{
  "n_experts": 16,
  "hidden_act": "gelu",
  "router_score": "softmax",
  "normalize_top_k": true,
  "balance_loss": 0.00396,
  "learning_rate": 0.00141,
  "train_tokens": 283200000,
  "dataset": "wikipedia_en"
}
Below are experts of layer 2 (counted from 0) of a mixture-of-experts language model. Rows are named router (the router's row for the expert), down (a neuron's output weights, with its number) and show model dimensions 160-199. Each number is 200 + 30 x the weight over its row's rms, rounded and kept within 0 to 999.
After each expert's rows: "raises" lists some tokens whose logits its average output raises strongly, later layers aside. This comes from a sample of Wikipedia text that the model never trained on.

# expert 11
router,179,218,210,169,149,206,183,198,245,227,280,217,216,190,217,168,193,216,193,228,220,229,217,169,247,169,237,164,221,205,140,217,204,201,180,202,223,196,185,198
down0,155,210,166,214,226,201,180,179,242,235,209,200,164,211,259,212,153,174,190,257,194,154,226,243,218,206,196,191,192,229,189,181,199,224,201,202,235,223,142,187
down1,201,189,205,242,183,257,192,202,232,251,188,245,164,198,197,181,205,262,144,264,178,160,215,214,195,171,244,174,196,207,244,226,215,203,191,197,182,207,210,202
down2,192,201,184,230,224,198,230,216,209,214,182,205,186,241,201,198,224,262,184,204,185,197,233,175,223,182,194,156,189,240,260,215,160,189,201,167,197,170,187,195
down3,210,199,194,237,196,194,225,196,254,207,207,195,217,229,224,209,170,231,212,205,215,186,210,227,214,215,155,182,201,252,235,211,240,159,188,137,242,182,230,183
down4,243,191,191,180,174,181,220,243,203,228,166,206,201,171,176,248,177,185,185,172,217,213,185,239,176,179,163,196,159,202,146,231,212,198,204,132,220,177,199,215
down5,240,220,178,202,233,193,176,240,192,172,227,229,223,256,165,213,140,231,174,161,223,167,228,188,168,193,206,194,221,194,240,185,204,182,136,202,217,238,185,188
down6,163,222,203,255,181,189,216,253,203,194,171,176,229,206,189,218,249,172,214,196,192,170,222,286,204,226,211,267,218,232,212,168,197,208,186,254,202,200,245,179
down7,169,191,156,193,213,227,223,198,206,202,228,214,190,224,188,188,199,138,219,186,171,225,198,190,217,206,200,220,238,220,196,226,219,279,204,213,202,211,236,182
down8,181,122,233,201,212,214,218,172,181,211,183,218,264,217,173,234,232,216,213,191,191,160,195,197,195,203,170,172,200,197,154,202,192,236,210,210,204,261,206,180
down9,266,187,192,173,222,136,206,193,233,199,168,288,227,173,167,199,249,167,208,192,230,216,192,245,169,166,210,160,211,244,210,182,182,187,146,165,246,251,213,196
raises: " others", " countries", " weeks", " minutes", " days"

# expert 15
router,218,227,193,164,161,172,192,204,216,163,209,202,207,190,191,241,232,151,240,189,174,126,225,171,208,176,237,221,172,200,146,241,227,225,220,224,220,207,248,188
down0,234,186,186,172,237,203,249,244,195,193,210,228,175,223,154,134,250,135,200,226,215,167,196,219,162,214,202,205,214,174,231,205,151,189,179,232,172,190,234,213
down1,261,220,176,234,188,185,251,201,198,169,191,201,258,192,169,194,258,183,210,181,228,220,129,189,198,223,201,192,184,176,269,186,261,217,218,146,212,230,189,201
down2,217,182,166,227,217,194,222,223,131,138,181,220,222,193,204,204,170,209,217,175,197,207,160,237,235,187,164,169,185,179,211,229,187,231,194,233,193,193,163,187
down3,182,163,184,176,124,232,220,249,161,201,219,184,241,175,186,234,213,256,147,215,200,198,227,163,208,140,178,179,202,226,218,158,211,213,135,245,227,217,177,215
down4,187,226,214,155,238,208,180,227,235,186,179,178,162,206,198,179,185,152,169,189,176,185,195,166,228,194,147,220,206,241,188,188,219,198,175,229,182,159,225,198
down5,204,201,128,185,193,193,182,154,186,153,198,224,206,216,159,270,178,190,243,233,189,166,180,187,157,218,157,246,252,202,195,148,176,208,127,222,261,219,225,150
down6,230,173,200,223,172,224,178,218,179,190,172,189,142,155,145,241,217,233,170,159,166,215,218,205,233,183,148,192,187,140,263,154,147,214,191,239,205,193,180,180
down7,189,142,209,180,201,223,161,172,144,190,204,211,214,190,223,193,240,215,186,193,212,143,211,227,187,165,184,146,166,157,229,186,222,160,234,224,184,193,200,196
down8,258,195,207,207,195,167,174,229,185,221,223,178,211,218,234,190,194,222,218,209,229,196,201,182,235,230,194,215,238,168,170,135,192,206,215,214,169,164,154,190
down9,214,193,186,211,216,183,169,202,168,159,181,209,180,226,161,196,158,176,213,196,211,205,216,163,240,228,226,128,214,150,143,166,234,181,149,212,198,263,174,201
raises: " latter", " others", " same", "Gls"

# expert 3
router,175,193,221,176,185,212,214,215,212,180,179,192,229,260,208,169,197,161,204,260,228,201,208,209,213,198,242,191,232,182,210,222,187,208,226,209,166,210,209,177
down0,175,239,182,132,208,205,188,242,208,209,204,186,213,228,205,188,152,248,221,171,170,214,174,226,231,212,131,186,170,191,146,216,193,191,209,224,181,190,157,211
down1,171,245,170,244,191,158,110,198,230,175,221,167,182,236,170,183,177,240,183,198,184,198,227,273,187,212,204,216,208,215,189,196,219,228,204,253,175,269,164,236
down2,221,204,207,239,229,159,248,216,209,195,184,228,198,179,214,229,190,180,203,188,235,259,268,220,242,172,220,156,165,201,131,201,194,232,172,203,192,194,206,183
down3,196,182,243,200,204,189,216,170,168,201,220,209,202,147,183,268,206,213,217,190,230,247,177,231,213,241,215,231,179,265,225,203,220,197,212,233,209,196,240,183
down4,204,195,178,242,217,185,164,205,211,182,160,216,232,238,210,197,199,151,224,156,198,220,204,234,242,188,218,224,151,184,243,221,200,155,173,182,200,211,213,213
down5,250,137,197,221,195,180,204,210,179,222,182,196,212,147,221,209,231,238,196,143,195,233,244,209,200,245,197,223,224,190,206,218,263,201,192,237,200,176,204,172
down6,223,176,192,252,199,187,186,183,190,221,126,237,163,216,200,239,246,294,211,211,227,184,233,168,138,242,172,190,152,256,187,233,190,268,236,186,156,150,135,218
down7,156,158,190,211,219,162,255,171,192,200,238,230,221,208,196,195,207,221,174,172,182,195,224,216,210,215,192,176,235,180,173,258,158,208,212,215,220,203,221,188
down8,234,178,198,180,195,186,200,179,200,217,134,174,246,131,221,215,173,225,140,158,157,188,248,234,200,199,178,150,203,226,203,162,168,201,182,228,229,194,189,169
down9,181,189,161,185,188,179,225,200,157,194,233,214,211,191,195,191,197,258,185,176,119,198,182,151,204,207,191,202,203,238,256,175,225,231,220,184,249,226,179,234
raises: " While", "000", " They", " Although", " thus", " During"

# expert 1
router,178,171,201,185,221,231,168,192,173,218,233,186,175,256,216,138,255,204,209,217,267,194,218,195,216,152,216,214,208,183,189,203,213,202,185,290,156,235,196,155
down0,171,157,189,188,226,119,196,252,212,177,164,208,179,205,146,191,187,159,130,190,175,198,178,222,236,166,216,195,201,198,215,218,200,172,201,199,240,213,133,161
down1,214,147,211,221,229,207,210,196,182,155,164,209,164,210,199,226,200,199,221,205,174,182,233,208,186,151,217,164,186,258,153,137,191,268,210,208,211,235,169,114
down2,168,212,187,208,246,137,221,190,228,234,184,223,176,229,187,162,210,250,171,198,153,233,185,204,235,189,150,184,188,216,142,199,146,182,229,220,210,179,203,169
down3,206,196,229,201,178,170,157,201,170,142,150,202,255,150,161,154,225,178,257,196,212,221,221,228,211,221,222,180,218,216,251,210,134,211,177,186,220,199,155,132
down4,226,219,178,124,229,258,180,162,207,166,162,152,200,158,168,250,211,167,212,146,214,194,220,217,219,194,182,189,196,150,172,192,172,228,150,274,237,214,237,248
down5,219,199,140,173,195,167,215,186,178,195,189,212,179,179,260,180,206,193,259,205,203,136,200,249,271,175,170,189,168,174,191,179,177,232,242,176,159,210,195,231
down6,241,207,181,175,212,194,277,178,192,197,193,188,214,205,209,174,196,246,180,195,186,181,208,252,186,239,192,170,175,199,201,213,236,182,184,192,183,167,193,226
down7,181,138,218,174,263,186,190,187,235,192,214,213,172,215,200,183,196,185,179,235,191,198,184,223,212,154,191,224,218,228,207,209,270,206,186,196,219,214,189,222
down8,215,219,214,205,168,154,234,207,250,180,231,251,261,189,142,227,232,177,260,215,236,203,235,197,183,206,187,277,184,202,213,212,219,187,198,183,213,183,195,204
down9,211,214,175,194,230,196,179,239,193,212,195,217,233,235,167,192,237,197,194,180,222,176,167,170,196,196,201,203,219,215,175,166,214,189,160,250,216,150,192,256
raises: "ited", "ken", " Costa", "borg"

# expert 13
router,220,212,206,189,172,213,219,191,197,198,242,211,214,240,220,176,235,182,271,195,246,183,221,176,193,155,167,197,207,220,206,235,217,205,198,165,215,247,266,197
down0,196,224,188,155,226,255,251,245,221,190,214,239,169,150,228,179,254,227,232,188,222,180,188,226,211,168,246,179,224,223,188,156,152,192,183,212,182,166,222,185
down1,161,192,235,256,201,258,178,191,207,146,189,151,199,201,255,189,211,196,217,220,188,187,218,232,185,187,240,192,197,148,186,174,212,163,180,143,210,225,154,157
down2,219,234,158,175,167,172,194,240,244,188,129,207,146,183,235,184,223,188,172,249,170,203,195,235,148,199,194,203,224,260,227,166,185,119,219,201,193,149,193,249
down3,264,169,235,222,185,131,186,222,217,132,185,217,159,174,174,185,152,230,188,161,237,157,218,176,195,211,203,231,160,181,223,224,197,219,206,191,156,187,194,241
down4,219,249,230,241,184,233,206,202,232,182,225,201,175,180,194,159,204,221,227,181,193,208,195,215,205,175,245,186,215,168,179,238,144,192,262,178,208,262,207,198
down5,204,233,196,173,174,171,249,252,225,234,194,206,218,203,208,174,182,162,159,160,159,166,200,219,174,167,150,171,203,238,206,173,182,212,242,210,198,275,188,195
down6,199,177,237,213,177,184,185,214,193,162,193,174,192,213,202,136,210,240,213,236,225,147,204,263,224,184,211,201,250,181,189,178,182,166,187,199,182,243,219,222
down7,164,208,185,176,122,167,170,213,201,214,217,121,192,185,211,158,208,176,140,243,226,223,219,124,245,188,197,194,218,229,219,217,197,149,208,162,117,215,168,216
down8,187,212,215,230,168,168,189,175,171,206,196,142,178,165,194,221,226,217,146,190,226,245,181,171,180,276,207,236,167,233,193,239,202,188,210,231,165,201,243,209
down9,219,191,214,207,231,253,193,134,259,182,205,207,170,205,195,172,215,177,219,156,240,211,153,191,230,216,196,232,223,176,190,191,177,200,210,194,209,178,202,177
raises: "less", " days", " minutes", "°", "ess", " October"

# expert 7
router,167,263,219,159,178,244,220,222,189,213,230,207,220,202,195,162,169,155,229,216,205,161,169,187,195,157,228,206,186,147,216,295,214,265,208,211,222,185,199,152
down0,186,194,170,156,258,168,249,209,184,214,260,205,226,170,192,93,150,163,180,200,216,249,234,157,121,240,138,240,193,188,201,245,192,206,211,196,225,197,176,184
down1,194,169,160,184,213,197,154,205,184,205,232,242,258,187,205,255,181,206,235,207,198,198,236,215,148,233,190,192,202,245,220,185,203,181,262,216,240,209,194,176
down2,251,165,205,214,233,183,202,176,174,189,185,171,260,178,168,191,199,183,194,165,199,188,169,171,150,174,165,227,222,205,215,211,213,202,189,244,175,192,207,214
down3,225,152,183,143,211,238,191,190,233,227,199,208,128,242,159,203,219,184,183,140,186,201,209,226,251,151,220,239,191,252,272,169,200,183,254,146,213,224,150,227
down4,184,202,174,182,212,184,236,195,185,177,199,178,206,154,229,176,227,217,170,206,211,234,218,248,212,207,198,261,240,166,187,167,227,161,213,179,127,184,232,213
down5,142,170,145,207,209,195,157,167,220,234,146,196,197,172,201,169,190,291,222,180,196,211,227,186,261,211,158,240,203,236,215,235,217,209,239,198,187,196,242,169
down6,189,183,217,192,201,193,187,176,212,177,241,207,207,229,212,202,193,202,235,183,182,158,238,190,210,130,192,215,234,209,238,176,244,169,194,186,172,225,166,132
down7,179,228,239,165,186,205,122,234,186,184,178,184,168,224,195,221,210,221,251,237,177,200,222,183,223,172,225,222,197,221,141,196,193,192,247,224,225,244,156,228
down8,201,188,216,180,170,248,220,199,129,239,176,157,201,221,242,175,181,246,215,127,212,205,165,281,161,220,207,187,114,142,230,225,198,194,156,208,245,208,228,193
down9,161,196,204,180,204,170,190,218,196,215,153,148,202,164,245,234,194,162,145,192,195,176,157,186,237,188,157,143,250,205,203,234,188,163,248,227,209,159,176,257
raises: " of", ",", " and", " from", " in", " with"

# expert 10
router,187,188,193,199,202,206,237,192,222,224,220,164,213,171,261,130,173,180,255,231,225,157,201,194,193,165,254,243,218,216,201,242,206,204,191,197,198,234,221,249
down0,215,143,235,232,163,179,211,210,207,192,138,252,176,227,157,235,159,217,192,202,208,205,190,204,204,160,224,189,210,253,232,226,214,192,227,187,230,226,259,188
down1,204,165,169,192,241,248,221,133,238,169,227,188,184,226,156,194,179,227,199,187,197,134,173,227,212,206,231,223,226,177,207,191,218,171,200,176,188,167,181,216
down2,219,253,217,172,185,225,198,202,173,185,225,211,262,161,143,180,259,171,164,197,209,188,191,183,178,204,184,200,175,173,180,235,235,205,175,156,203,158,195,183
down3,198,214,153,208,243,169,264,187,176,182,223,241,186,239,250,200,188,200,183,227,168,186,205,182,207,206,154,204,179,259,229,132,211,147,197,167,198,249,190,170
down4,217,182,170,219,225,159,227,183,168,182,197,210,222,172,225,173,157,270,182,209,185,208,187,169,182,217,184,171,177,235,210,214,225,216,171,188,165,168,151,210
down5,218,224,160,237,230,244,216,173,214,211,134,177,205,189,199,186,214,249,228,172,256,177,179,260,188,200,232,172,240,170,216,204,204,227,233,219,183,184,219,165
down6,224,211,172,196,193,167,216,278,201,162,195,164,165,192,212,186,182,159,213,251,218,221,261,167,196,183,176,235,221,268,251,154,228,206,149,218,171,254,255,161
down7,235,220,227,190,249,188,175,203,178,195,202,211,222,179,207,246,200,205,234,142,219,161,173,167,211,136,157,187,221,203,259,205,177,206,224,149,208,243,138,184
down8,221,167,202,246,175,202,132,107,189,218,179,193,255,205,168,263,171,223,186,231,213,181,207,200,190,178,173,215,143,147,158,199,213,204,199,148,215,219,215,143
down9,143,132,195,163,158,206,187,182,248,213,175,198,205,205,174,198,180,192,125,211,219,158,221,262,145,181,185,221,151,152,184,183,171,177,187,155,176,188,170,239
raises: " ago", "DST", " Turnout"